{
  "num_hidden_layers": 9,
  "d_expert": 64,
  "moe_layers": [0, 1, 2, 3, 4, 5, 6, 7, 8],
  "balance_bias": false,
  "norm_eps": 1e-06,
  "beta1": 0.93,
  "max_seq_len": 256,
  "max_steps": 4558
}
Below are experts of layer 3 (counted from 0) of a mixture-of-experts language model. Rows are named gate (a neuron's input weights, with its number), up (a neuron's input weights, with its number) and show model dimensions 0-127. Each number is 500 + 40 x the weight over its row's rms, rounded and kept within 0 to 999. Numbers have three digits each.
Before each expert's rows: a language model's description of what the expert responds to. This comes from a sample of Wikipedia text that the model never trained on.

# expert 27
What it handles: Infobox and list line starts. Line breaks and dashes beginning infobox or list lines, plus field labels such as Preceded, Succeeded, Binomial, Website, Spouse.
gate0:485457483555515458537511520476481535457424518492558492422469523509533509496491547482494451544475508498539561513500526535481487538607458455482523575575445546501506591529503516500450518516582558493508494440487563494530535448487462526478543471499502545482487518438449503401512563514523548531441461552501503573523536503403505497492521542481450511502479474490547450536505599490518512452575
up0:489498467565491542506448478491516520557544450516522501481423497475562508558530456469461580545447443505472566438534501522538575531455519452512515545497595524509451496509466459504505481453506499497551458547460540479551567526490468497494573502555526518492428441515469565553505532518473486562419490530483604467488471514587489552460494461472454536504502542505509478525440473494518462587539
gate1:532519495524485519476505498512544594442539480545519489474469482522431522542511445504502531488520547411436462439492504523397531463574476422477539412539511454464500472476497460529453533542527477528544516516504453441531458489506503526522464476494485584504491512496496510473416548489435602514475490513493524573561549580489482428504464532471440552463516499562478485439521543505477444521512
up1:464528533499531561491495512530416485444533537472530482530548445429543509498517539495510502492497513521438604502493461526522483495520490539487467521491429514636569551504488459481444529468497448447547532519433546465489497512442526481528482452584463501506450529486400541490494451474446526507484551481491472404518537474475552510459468561554516527498480405523491527512573474554489488484500
gate2:509453505523480539488471484502470492546447454496479527500430537492492516543454528422510499414488507457474515474501533454492546456488470474493537510454524598543503572472547446510431559551556564471550425529475467472416538488517434474551529553547450516538440523601514431488462455521510483545536530471423506486433478489484551534513504522491460535523462466546515461474525442539489510479580
up2:473533589514594473505526522554475482492500474478490511478510515484563521518473533488556512485470495452442525460499578491491520507424476413511476555484442551380479583519522516511511443480526526505530525503479493547504462446494476536524540498486445496500526551587491485463428480474486442469542474403434488519514513496495521472460470477437570577595444516497527505505500533436487433490461

# expert 3
What it handles: Table column separators. Pipe separators between cells inside table rows, especially after a header or value, e.g. in fleet, election results, or sports statistics tables.
gate0:497557487450518522547526531490472475547483518585501496527492411496449577499560558410528548494483535470541500500464488533457466519468568511509490460533507495465510519456437447503466499503511494537502536528488486475542464477552512502501439450378543483531469466475414489470450462482446483461486563569520531509550477481501515514512519550568510492549476521489570559534557539468399571528565
up0:549541524555572441463507517508478505499532525553483480517540529510510555544542495537482436498556528547504426523529504541544430512462524568519532527515439501482540458491527439466535472498462522524517517528489456474488518511533613392487426486459507543547515497504519481471536485419483539449463440564508526501541531480559506592497504441386474430527491507465548500554543499500475507452459
gate1:555510480483461549539512562488413507520530462453468520499484402481532443450467484502459568485489523489509506507503547464522470487380467516506445494543535524569480485494484522511522580438488470498472470524495517392468450538482446521545471506505496485428436499568437518490493492568458587425532524534494515484520496430478578496537479499523479503465569590500488551535522521460487528545501
up1:528535505498515496539532467488473476485499535559450447497544475500513545493470469522527507450522457530523500516550530515463520449456523513486536477458531518507503415470478499527524545544518543583510468615526485500521469563481470523516429526595533478600424487494576511567563593516557515484507517502567491469533515542504470458462509457437458473516503455526512554548496488516569608566472
gate2:499514551458511510547541514458486477512536441522487466481505468467515493548520529490491552516493453520477479521599481625464480481447535518436548397550410520493531522500514435473472510484451526545567482472506523481506432485463427487500500553531507518479531563485515560512475467534500485544462540559487457433556523495454532528464512485518463434535535414498564499569580494547513442449534
up2:435525528451526509504591556484509470530501558460485464489506448544513504530442581497522535503526481517554491435539400468393514492553489492440528442532486474500463468543495512540501480457488448480548561555478514496527494545467518465545496513432534428492502474577497499459459504488498435542490574526441465506482447485486470433534487503461487517485502516546540399561523460554425516552541

# expert 8
What it handles: Capital letters in acronyms. Single capital letters inside acronyms and codes, often after a parenthesis or quote, e.g. FMJ, MGK, ASME, MS-DOS, (MYA).
gate0:520515554527540504460443543445410483511467433539499532502444545494464503532480507451490527454436543535510490516455531479580487536518482458544508578482505508455489480522467549530457512468485536532575433568507480524473554551534515545472541488476454507444471514462514455604489466497522554457507470473510501472586462484514507534487484478531520500503536531515543535573541584377481424487563
up0:492475528499442559512462440508478477638524512454511513534453516531548469540475533546503475499485553452455545464599481466516504488502466527537514467496571475472416533524572565501541493522508459504541449528502455503589479473553522463409554476506456561499445512475536529508569435517435455459484475508445569461464416532514500529495464503456505497469517534492459458526492507514517424492483
gate1:438592430537442522468432480517430449413451540540485488473527484544455491519523443511545527454557473525444525511492530498426550533556484516422540517539459500470450484558466466506483475537514524458561507453485522566507471454601518484508516528505495463470510515506525566500486524540430559500459458510416490568524511517433499536494479541578499529511490513591457467501501482514469489508439
up1:516397463461507567460512550503491519544517500531521437514457537456610495469518512474459448439550439455533482469460562441436496413490487489449472585493482543529447571542454496515441503439459498532458591443520553471493563508466514509489486499467487519442513481443462539472506511540503533527492585462514485504502484446518513503538488483522429516571484435478502460484521453483553528515469
gate2:523505506508437456445456536505482489498416536565496561588505567476471518507537551535493421558535441505520424481546487537516449497482502461526452510448559498483480495502532483564530496479503501539486478624583549449534538558422459505484407502545467447509487481455475462540519490552507539478531520543526567519547459476511501467529432444494522454526527509498521439522470450459463476476535
up2:516489489432447459449507532502487534490524421465435510486523498484551525542517491449474578572468433522509520541481573545473493567492477469490556516533498503456524445396428570516468559533436502460471490520497486534531473498421468484504473499546529544458607524528527476428469524549523471464481446487514487508452526456607499510543554515530494504456498548524501519452523494543510508598479

# expert 14
What it handles: Word starts after hyphens. Opening pieces of words, often right after a hyphen, parenthesis or quote, e.g. sister-in-law, non-immune, pre-preg, "Former", discontinued.
gate3:471543490481455498486514579557477455447444515494551512422480581545486430558492463488479539488527569497544539500492485473452494508472498542430544492470546514560460544520436563446519558492477490468473478485488510477520446519587563500478514565464467434514515404548498523558506435506508521503546550504488572452472507524469480448474554514456493500528453539587467478408460485495436491489522
up3:542564485483529417483490550494583481549505513481431503486551554476449460451508512478524522445497460584510559493553488532566521449463485447508442475527539506516491530512515520541457524504514415413577529531556521452516472488433480527545460434469474494542511525458491493468479462579524435496505503466577491547568543459543500515462518503410524514568496487437506489475526428471484439520521
gate4:574472510530495533494484542589532543475489494522479448512457558536491473538574506507515523456574570522546519476571418463535445494473507546512513501541429509525465542507503544500421500472401502455498490457481485447496469523456547473463512455558560514557536566494560493497447451477469434544441482496507499480531501532445496534519486517538492490484565440509541525450488462500479440580604
up4:545496509502410486553495445505455569497487510554485532532437399492504510526564469482499477434568455547534514483503573532478450529520501536471515525474536530528484524541577540504471465486466533498447465485538478554469539482514571478511447470518474519462631443556562529498537547509495498462466535492534512481534513446543563504501511489562557466516546531465440467564516511527562401494514
gate5:503546485526528541463567563481474421491519499498510555513486497454478419496633430564510514473484474459452519493522505539563480517475457528467475551503453539460480439505475521503536528434488531493433476552558523462554500478470472613507485502542555502513520485523489547505443400526431493440504505483559545487460481471595573467486476488579469522520481492506493454492521482496475490545451
up5:474506431447565501516491479537505458441500497513532470572473542454467555525481469545506467508531541458497501493514475531498436488566396559434500554502465479462500529529491504456499562500542450550508514484512460542544525543482503530533439564588494484503471488545558532544537524419500475504467546482468531370525551498492530534490502499462449538494474507558527525623439498427462497484480

# expert 43
What it handles: Infobox field labels. Infobox and list field names and their markup dashes, colons and line breaks, such as Born, Genus, Coordinates, Trade names, Preceded.
gate0:520391547554480454547502536468451513528464500507568481445481532485459494518518475461467521534526471544430509493570492497480431449516576443504533505553401471477501589490568484478490490537456426503472551511592527420498551518463487460521554512533418516424536526467477523475496510498486455465550482472527514519506504490448509533430519482499453543479561578495488514520473505447498521425525
up0:473589530472483539526470537511500491439612502522453534464495462533547432499555537484488511524558572547532518520456560502517518434590539549543504451478555538422500486508489548496478456472520480492519486543455446476449511494456481505520480482555568518518468440556459430448483496474539465521539462445498487514475489493588546501501394478430480493502483473509500529563520465560532573519486
gate1:467499466465427418524528536526467467551491453440583489456521497462456532476451504456474513481490499494526539461470490524426419480594564540432495445501510526442490495429478558494565530461496545457481468460493520503530427483496467514523431450465460486537539518498501545513529435484505500482457512523461504488481493533471547550419520428520428474537515422575539508511463494587447523482535
up1:558508512526585514564492471499537517466507489525459463489463506445483498480509439541454468458458475501376461446502534422483501569475506522529519560510478568549459492547559525605488467518482451489504474452443545497532495527546532460465493505482492466500479549375432488503531425511505534459509457479500549462488474458504511549542534551556538561468521502500501542474545544482493572534434
gate2:475540505495442516535565493476529552503498485443473445495452549488487506500478527495451573411515463428486437512446555487500580543424494570495430501509500514444478528467497448472488504503475420546474482480510533556578536519530424469482426515504526559441439465414473504466464490440496477550461478497456539501529440506505490523515487586538470496484504520494442547534537490486485407457449
up2:528487557511471475490570501549520477619541517485473492446535462506493496467493525498508437411516522501472562594565512541477505524541475517488507573495513505486491523505551552553479519535400454465530449520492483438510454506484456440540476565485464491459514451493576409519464520478470512438411559458453464484526520565487513497537504501547529561489507571565501569519464474508494495515454

# expert 42
What it handles: Prepositions and field colons. Prepositions like of, in, for, from, and colons after infobox field names, such as Country:, Dynasty:, Governing body:.
gate0:457505506466471465478449471483420439533481548483564437489569460550489439490531522535519521565460520564463561506540476481487505536438451488550493504452497513385429489467469492544461477469462513466553456556401496539480468491475442498573521497548527573503468507488483519498448435493513444539503508517439567510521512454484531507541489426519482577435486505477499456521502520513474501412453
up0:492523512484491506545510526475483499534568472524496497568503578487510486505532489508482476537613536468512517437513475460550463510533480435509474505539493474489517546473498451484462495449454497628532556578518500516538556504563474527498523540527500506473554503517521543453469569485490485462555546447508455434475402531540607500458499538431524588514459501536511532522446438521551507542561
gate1:425437517536472517513475487448408558453480515499540453519470446470501519529514503520476488535559503501451463482442478527469478438492570520486492416495459530448477489549556558495409508506526516504577456507445563537586518472499501515483533551466497578485576531442449510494452528496457518533436494487455496506489479528462402476462421500517509450539421504536472465460491459525471549474550
up1:569560430461493563441420489519530506503536520522453551413535494460430523524489490507551533582487506573462549439525508513513558541508514556463434499496468466480536508427504507482492518517513459538513535446549557436489474500483515518465470500474498446428548533521509542550577488500497439438472530486488487501407460595559518470492512585506520468512486525505424536523520490488565522463510
gate2:478460509493444500478477560481500510461459530443520459543556570469501504412486554511499486450524508427486514524518517479471507405526520588499528456540504498429403467513595502561517509527423429487512467538486441506468540530542473497541522536491416512499519453466551462507515517545496495462443484518486480534516479514493517433495447520541482594520460552504568425414496461480493476522445
up2:512491444502499490441500523542463449584476458531525542474578464484430502528516509486497528432495477480492444587484476527519513571560540436486514522451605483483609473495482538431457435503549518501501486520467457465457520525455499493492579437469488503555520489534541513472531501464520495479561552477534467460498466540486454531440568570491470466514521554494530566493468484424475558464552

# expert 7
What it handles: Word-final fragments, closers. Closing parentheses and quotes, plus final word pieces of foreign names and words, like Bondare-v, Il tro-v-atore, Icel-and.
gate0:558506555482480464494537478551567504452487564553548526496473554559451618439455457495500577546474555577567518443491490551441484542542464528483449454477388595463474491491451494504557455538496510530489486406494526503526530474516500474541543506542479526479494506470533523517477468546504544521526541557469473491536491506546562533509526462505475488526494560501568538472508536523530473524445
up0:513466434540463514437504572534514473493513495495491507522490575439560516522600539559504488473492435487507490483518520489519517520565531451598458571439499446478488529490501502489464503442455496456559551499487568542609506517485507450522509532490483528519568557474464487546581488544483412475548472451389455439498583495477525522502462503518497499505473453466530513479569494512539495491499
gate1:414540424496468533545525497477532579517481575514488500592471492476524497482486513452484455489560465476498497489481510431397504527466541512455505460462484556410491478533524558579549438421507543417466440413541399417465482461521478459531510494585517491529536530502525480535488515458487547479482543484449475517524440518497489504514487496488467515506506548544501552493490452527475480490527
up1:553447467495487453472525479518439474542520400568516499505481480439526523446478504491605504468517460447503511492550478491505515451549546507494523508526532518535505420512512479541487545510578419537540446421510521568479434519479535493527548506528544493438527528549513486532523456501476479548502533420477557484546508497540536558518430501486507458508526474457426432449551588470487538559559
gate2:533474480524543453396444589444635464500560433474452486524495556487535509497498513469497517487523484506494545524507514489444533532574441519477546416498506496526503509484527483494478518564536473503484603556458579484416536510494517506435479476536513466556455518484530503455458545454527512557544571542459494488533540506498507507467450474505467530538480529498498473548508558487499510400462
up2:492470528506471501507507509541544471455517509470556493496501548535449438472471434521524572550541517462449507514442550408567496513467525491560483519486520501544447538516466485448452510475486527579504535457523458469453416486555453467486519527505507541498487546606515544529564489517493516514491435523443385544510516474545466460445453557511463479407494454478539504460566543551537548480484

# expert 2
What it handles: Table pipes, closing brackets. Pipe separators in wiki tables and closing parentheses or brackets after years, numbers or names, e.g. "born 1907)", "%)", "),".
gate0:527538507510520523412494555586506477523494489467498520525463532474506543571575546459484509545465481497462485562506499475481568557470410502453537509520467577466461507436525513544445564498481514546507522487496545478496453446552439509485450549517524506495533529441504429548536492442565525513487457420487564463505531503424458516491544558501562490581516461444500491459430519523485497416529
up0:488536517483534489483494509540515490489499497512473479533566579467546552520492521510522510507459426575425492492492601440466447515487474575493541542544478506501499446481540494503473521472529501486573477479461586446580536573525484463550506534573522535519546547499445505513486502483441426465523440447498482492462491444475536485440522450480528529523474531447393469401448453494522487445486
gate1:563501429491538455554449523528450568388456539464476540460489520510476483482501513452438464496491493469538568441467476510506525453518438489526460510533473484508425519484495622511477527469441477513521543512534496452512565484537503500523501541518527505533587452539445498538496493483450525500506469450521472503459448516474510445475533481534511533533442565588456408573559540473527506552464
up1:550543468473555463478464521456467478508513465493526482505482494536512541443488493449454508564503492531474610533493510563567511537522482371508506520483489510533513494471500458554507571519436495494517621550514531463525509502544519554439471576507557474537516543534509454539496555485422535490504526544503555433498474553515541498502505490560523546531497555532459431514486531462599481531434
gate2:519491519474532540503515502535518482519540514452467502521489500556511546557570476537497518472528560509444422533509470496539509510381562504494501570487428494485443565451552502456475507469490462545568496523494550481541500511600487456454540607527515547458498521425565553504528507528509528544498510500511536519482505490408565409470501476478516483527585463535517488462557516588481487500513
up2:465473552522500447469505495495535406485470485496530540454518528526558512501570522506507508458531429470442463526515558466524491539500468511563478465567432452498537514466534460487452500414508477456490472478491537512495512563457490430457517550441486574452475559470545441435540495525500492485463492517501553581482547411496531460533540444518455504493611429449545441508499469473514544536540

# expert 18
What it handles: Table cell separators. Pipe and semicolon separators in sports, election and statistics tables, such as between Pts; and Name, or Year | Team | W | L.
gate0:565522568524514520463492515499474462467535444583478454510505502528457484506490535505547472495520540498453446521534506495443528572397499498500469408503521460548487449521476547451532467555453601472565533482467498453472519488567509522532514495475535453509478472503436531517488487488507552563538474495492484413555513589493538473463565507503561446514544581543456527544492548497574559460519
up0:528507494563557447466564565595546400530555524510513506501464510510442493449549444530451504525484545549524539500439426468509494526547521481519534484437535475504527491482475449440517465467491483494484548438512410547505574491371479544523524528493491465551425539512511451517505533551495519519499469482469475476514476509469504456496494480470518536495486561460540524493516414572547555480564
gate1:553567537507482454546477462519486499491461602546504442507543547506511492511484504495456467554605492548484585479501561489450491472496481471504534500500492513395431520526501534494470527495547526476431513528483468487571484517529609491502565578484559528502490478453488486494498514459471550582557509513547427444537530507494535522519451518507490550491531394503528493456567481540471521530559
up1:533469453521566518460470565484445553474522503489453471478572518474474538399546437488461531491445481605436461536484422449503445442452474475472552532531514611570505475439517499503520535462522436539476521484527486472504476559510501452495474447533512456433568501549462551520510498497536446471519499514517497574462521526488549512482459530499509478482504536605474467466538446501509485533490
gate2:525556543495491483596477475475521483485579432499519483504457474508467532525523484474529480488589502506420468528542509564487512522437546544512537453588445566563454482430490434432486508527520489578550469487527489470516450480344469528504518486482499431427461518480478448484516521556519506467512478515519480464532524511507515493497460509557469466527449551490535496461509438506441552461488
up2:556452457499523521541474462546490431454559555471548493465478473475470504493526562477528568485468465516457489470543422477507445495539484492441503446496560495495588390525423487488494450507468532500418560471450507492477495450567466487514485502518491512515509488469569476533464492560480422591524485478505517454576519467523523469476538523477538460475563460522451445465536478486502553406455

# expert 57
What it handles: Prepositions. Prepositions and time connectives that start phrases, such as in, of, to, for, with, and sentence-initial During, Before, In.
gate0:540496427431507567506508564551523567502514502456476601482551515497524474486548450507439541500472513499496499480570481475416565487450465503506469488473482466515463493495479394448484473511443476452562491572499526414523547478504490457527549467521534472518478407468475413499459439492473512543509517591506506534536502519523472547481570481514522480521578486454540494537485532547505509448436
up0:495532428434484530468471511455559471537493482496505516542482475515528487458562540521507554426548494542491496597455485413473509572442471510593440504453525535453538518538537497535485524513488595554552513549520515510511490561530539500420516448417488491492423506534517528497434469506433520429466498627482453492495472504541536501530538459499523497498501536475484477467496532457541473527461
gate1:492529474517504460515509533503543423511464464507503516447505521497537506506504478552529460422536583459457467507492551459476451521539502497432438491447540502493399454565414466496512453463501565521443585520527527528479542473464511504572598520488514464477559502506570518577466523517503531462506555525430554527523464542498509497516455440527542517450388465527495482502483535491441511451479
up1:563509451483467502542507537517466507449498415581525479484588521496482457547504501522516515525566602568444602535472447497489527498478496510570457518457555530523538521550497473505496508476548443466484497476502527408470518477501523445539450502514517514511478529510497518461570501439506557387447494467575548505520493513486498485475518474481595500598528561474519566459492486475483503475483
gate2:516431478515542534511428498453550517483480505494468509472482514553534479447538531466491480468501585529460459554505481479448442462491547490555466516532464540453392557536479545577541526473488528521520515458482494462499437495506388491499530539487489493447484531544526508481426510455434547565466555497480521557518443474422454565405397470488523475475483518495502456507567500489517486463493
up2:484570532542459486490469503539467444462420507469494477481513499503477525518485457614545442516558433574526477516493467496537438460516541487507480408561502510580512490461466520489510478534512542467462493432544493484399548603530500500521589480456497479567501524559598532456538539427490420519475429465472487505468485522495499505518494513477477510470482480557493540478535461526495493478456

# expert 24
What it handles: Line and sentence ends. Line breaks after headings, list items and sentences, sentence-final periods, the piece "it" inside words (inher-it), and There/there.
gate3:466476525532502503437531501516458410477426494447486472501478485515527494591513501476488504455575497438483556529560562492505480564521455514470465443543538539452440459491489509594524473523570596497527536513472540579468496494527452466506500521556508511475480498558523511454433485487518451484481478520460461451479493533530498499499532575548479519547532602461461484533490533514483569618507
up3:453452443512466577501451513442468448498476499517492515526526536515470480507514589534464495494507492489528531537528478522505500495599565558452528458500526473510515467498445479606404571504476510481457486509514521541453382513483485485503478519496448440489478484519376462572527578486520502468472437521487542562470517529448510543470522507500497467526531440478569484472440542465498484432476
gate4:550516520484550553550558449461428486562455457505485459538518595459524472523476514504568511493588495507469480414557545513461479429452500579460532499531488584499444503512481462538505532493474594527523476514498489472506459505545519447497476568466471477475500523474452474450436509472529499490479505528398474469438563566481561459571490466544524464546510501517536542480545540468496491550515
up4:471532490548515501544499456535553441512556562534503586472512513539524518522518464520474510539473463514487522558557483456460547552516533484485543573489516417472507499502519571557497514470534548572495471536469506534514448510451503588531483435459485553513471511563508487528551525568581494458499520489498455521509551442500507527548478510557440574408483483401516467484606469547511506498534
gate5:510531527495522462498521436475519490536574516548523481466389519438482412491475471487477496536525448471517520499462496447536511415459498491535527593405490508539451502441515584530474535501499529562489494486502511496465404492524549510502431519446517562496514526455553475390456485484497555488497519466516444435542479467464529489492518543520500480523511513443613547523485502495556537514460
up5:493449495460513566536514411469421449548473473497546468524410461509525555510467512477565521484493522520570510466543486435618474514491484493523577525498542434530523532502541569444530500499490560456521521489443493467527474524493453530524466478499457432517484553496526557493545507528492477487483428552520565439485543523512533529531426564507529481440525592539519494476469564454470501450490

# expert 26
What it handles: Opening punctuation marks. Opening parentheses, quote marks, apostrophes and line breaks that begin a title, aside or heading, e.g. recorded "Muñeca, V(Mes), (2).
gate19:457490538538493507476612557624485514512517565470500493498521570591410462443486499526526560470483513448524539472502474448455487444529502553464532460486532478502473489458465514495488461465504470490601477536508553533541511508525550530538547581504536481493496492529474564559519487550491514454514392490482492471551423467507459493482414455462486519519492529510509506438460549461474484514533
up19:464527446392476488478528483540475450534451509541416494463458463530595498551507448472519463526565498471420467543484484530474545521535578463492493551530499601417461517613520533572530496510522509484455513551524470494529483484515544564432478534504535465516481460558514501568466519456581478520503532458457469492436454514527483497447500466502514497528467487500524489574524486472505530482457
gate20:413486551549478504499475472521473529569504547560573557449537530517449491431535503555518532426500473431535533485512524537466451499500452510501431528490523462480457528473465535476485487486445476494472511534552502568438564467497434507529527512537474433497517518465473526465552462425579503448410519539491414499517519566443510480456474502503559411541559526515500492464555469449518471528503
up20:515498612490560469506614499516405576550510541509558518518526547467449508461481547515535476495457475420514535444446505525487510434443550505480502483520446481552488520497476558514510525489556527525508590529531429535573460495477474519546482583533506469490487522484532487468520509510450497501499521584518455443528463564462455517453559559437443489524509536463533487481542466509511458535488
gate21:451481479596545502558533502503482491534448516515538486417451603559502462459510500463558484515548498540475505458431527479536461514440493526548473448478460515486504519483504443563453491500506464516495563446480523536472512496521506508513547515515478498416520564449460557524565448477511506557452587528446473554438437464456564483573430533518467529507483505500503439538518455540508428506551
up21:542527513416492499547527524494515554445512508530467504583564489494499486436463558503465478484447542448551507514496488516445552584480480486425488526536466435450507406500581501533518568521459481472552533516497513515498568524462534430595508547426430576496550499506464441499502443506513519446504409491493503499497551519485479504538511469441547497495535533471557567542466518511507500452477

# expert 32
What it handles: Middle pieces of proper names. Pieces following a capital in names and abbreviations, e.g. Tarn, Tax, Eiffel, AF, FC, plus stray table pipes and brackets.
gate2:483584505478481495504540534514535498524535513451482508554400492495499486433541478422477542532502435460461424516501569566434483533461510532551510586506538509494539520494463455499513537544505511500535482450426518548533481531425509478539467487501509409504483493508499492458475520519525531540457504492387542503565533472525575458553471499530525512464477544413545452432541546561483477557486
up2:525447458529461488569520517480519484516521542543481502476494525496424464467531456491465482502485494483388463544456557588439589495520497469458507510507486471498543417404458497485572470521548499524501492514508509567484503466499517442492494567553493564523493491468540468493470555459466474491530515492467495436416480456531506482497596562427501497553438523544528493528546423486551428541504
gate3:511498463505483514500508515475512501510485508476494576547469535508472468497488564504534502470508489591552476496474503375529466550499454614446549448503521464550519468456481516489495594568471489541453433446433510448545498490468474477459508497495517534408496483580512471462499429451451632482482472518446454496513482554474456541493421507514438534489468499516530548490488479487465509495510
up3:484443530557448527501506544550525511556499460484471498518518508552569512489593425444452548533521490560515461521483508523526491522422541435508536481556527525503523541530494525531437444501532509435488566489421502517537425459486488519527466562539633497515508519523540439451423445497464460441546512508551498421582523530474489449517502452518501484455484453459536520514498482513534480477477
gate4:484564544521496579533560558473471532507480513488526437491457498550502485466555496587506492479494559521481453559545566542546468513459508539429465541496463522451443471467496522521507565491395491540484502512485480491563498477477498526469456595500631500546446513532474509515475489484526461414469503514420518523546583495519550466530528502521485509445455540407478488485504483475518506526554
up4:509495407530473483498527543466514484477490404539444446497546508427584543440461524482433498533416468544512506533545533462456474463481464547449517489535533505500504556555528497497508510479523456462445475483481547510418482551462542513478554532501543449458478507512522459523560447433519492500474570520557491513488588531514535539459507472440532558457550539536447444491452463519571458457536

# expert 60
What it handles: Opening parentheses and newlines. Opening parentheses before country codes, birth years, percentages or glosses, and paragraph-break newlines before headings and new sections.
gate19:469556542564504556488563520466483440536532514507553521543439512505419488518473521552505503488516474452523518427511481573474443501500464524462528537545473578522508479559487519554578531448486505504598484517435473502524483440487490543580528528549527472438533512560511435435534483536471498512487484488533440531500514535469553498521366460473503522596484488483527497553516502439494509546464
up19:537482526564491465458444512506541547505480528473475534474570535468505455441504399550408572549493507508511486508434499483451499498435459464493495461503504509501515450526532434395525523460531563517456567452524518447520455499539559512504488515446473486530474534490496482537524514478487636488488462457466483568549497492469481517578437503495522439512515513535534574405493501455498475468510
gate20:503586431474494551516530480491496517497501423496465489474395518442551459604455476476396581564459536499491445527511575464469516492514557484518509461477467528456446516572494523501571523452513508492553580494533501549502566517543492500443493505429468490488467518492454528530517515482477564419500517540450493510503448506583464522491505539486481459494507518508560480536530519528522501420539
up20:492488476508541519511526450590429477458508522448454510462458564484533487533585481497508581490504502498545495503522519512533469511427592466474578500572467547454471516521465504490473531454484508559493466507396442559458431470501542460476525495541516504476505519557544504524603545430504525428477441525500490467523468432462501519456580505483467598464458505475512474513497473532530475473473
gate21:477476522508522573537560599459525532542416518487541489462525524441471555497538512463568482493518400486442477493514490481576535580558473397500528487519548496523498616576489536523493558464445504434518517497472445534564554473547504501500516521516501493538498513445458497563544480486487489480497502490534488536495473466441495456484561571490492568503468467479520528545578536502455489483520
up21:503406483524521463529524498428504505551478491456502420496523403461482495455546534461522508484517398475476549522516505463480515545498497471501510472455498436477472496515387427473478512436473434549495494490518478514472572493480498437451532521537455502474555505462508523588526461540498579496481479491466480465528460450441563398478530504457588538514524472456508457482561499456549527505483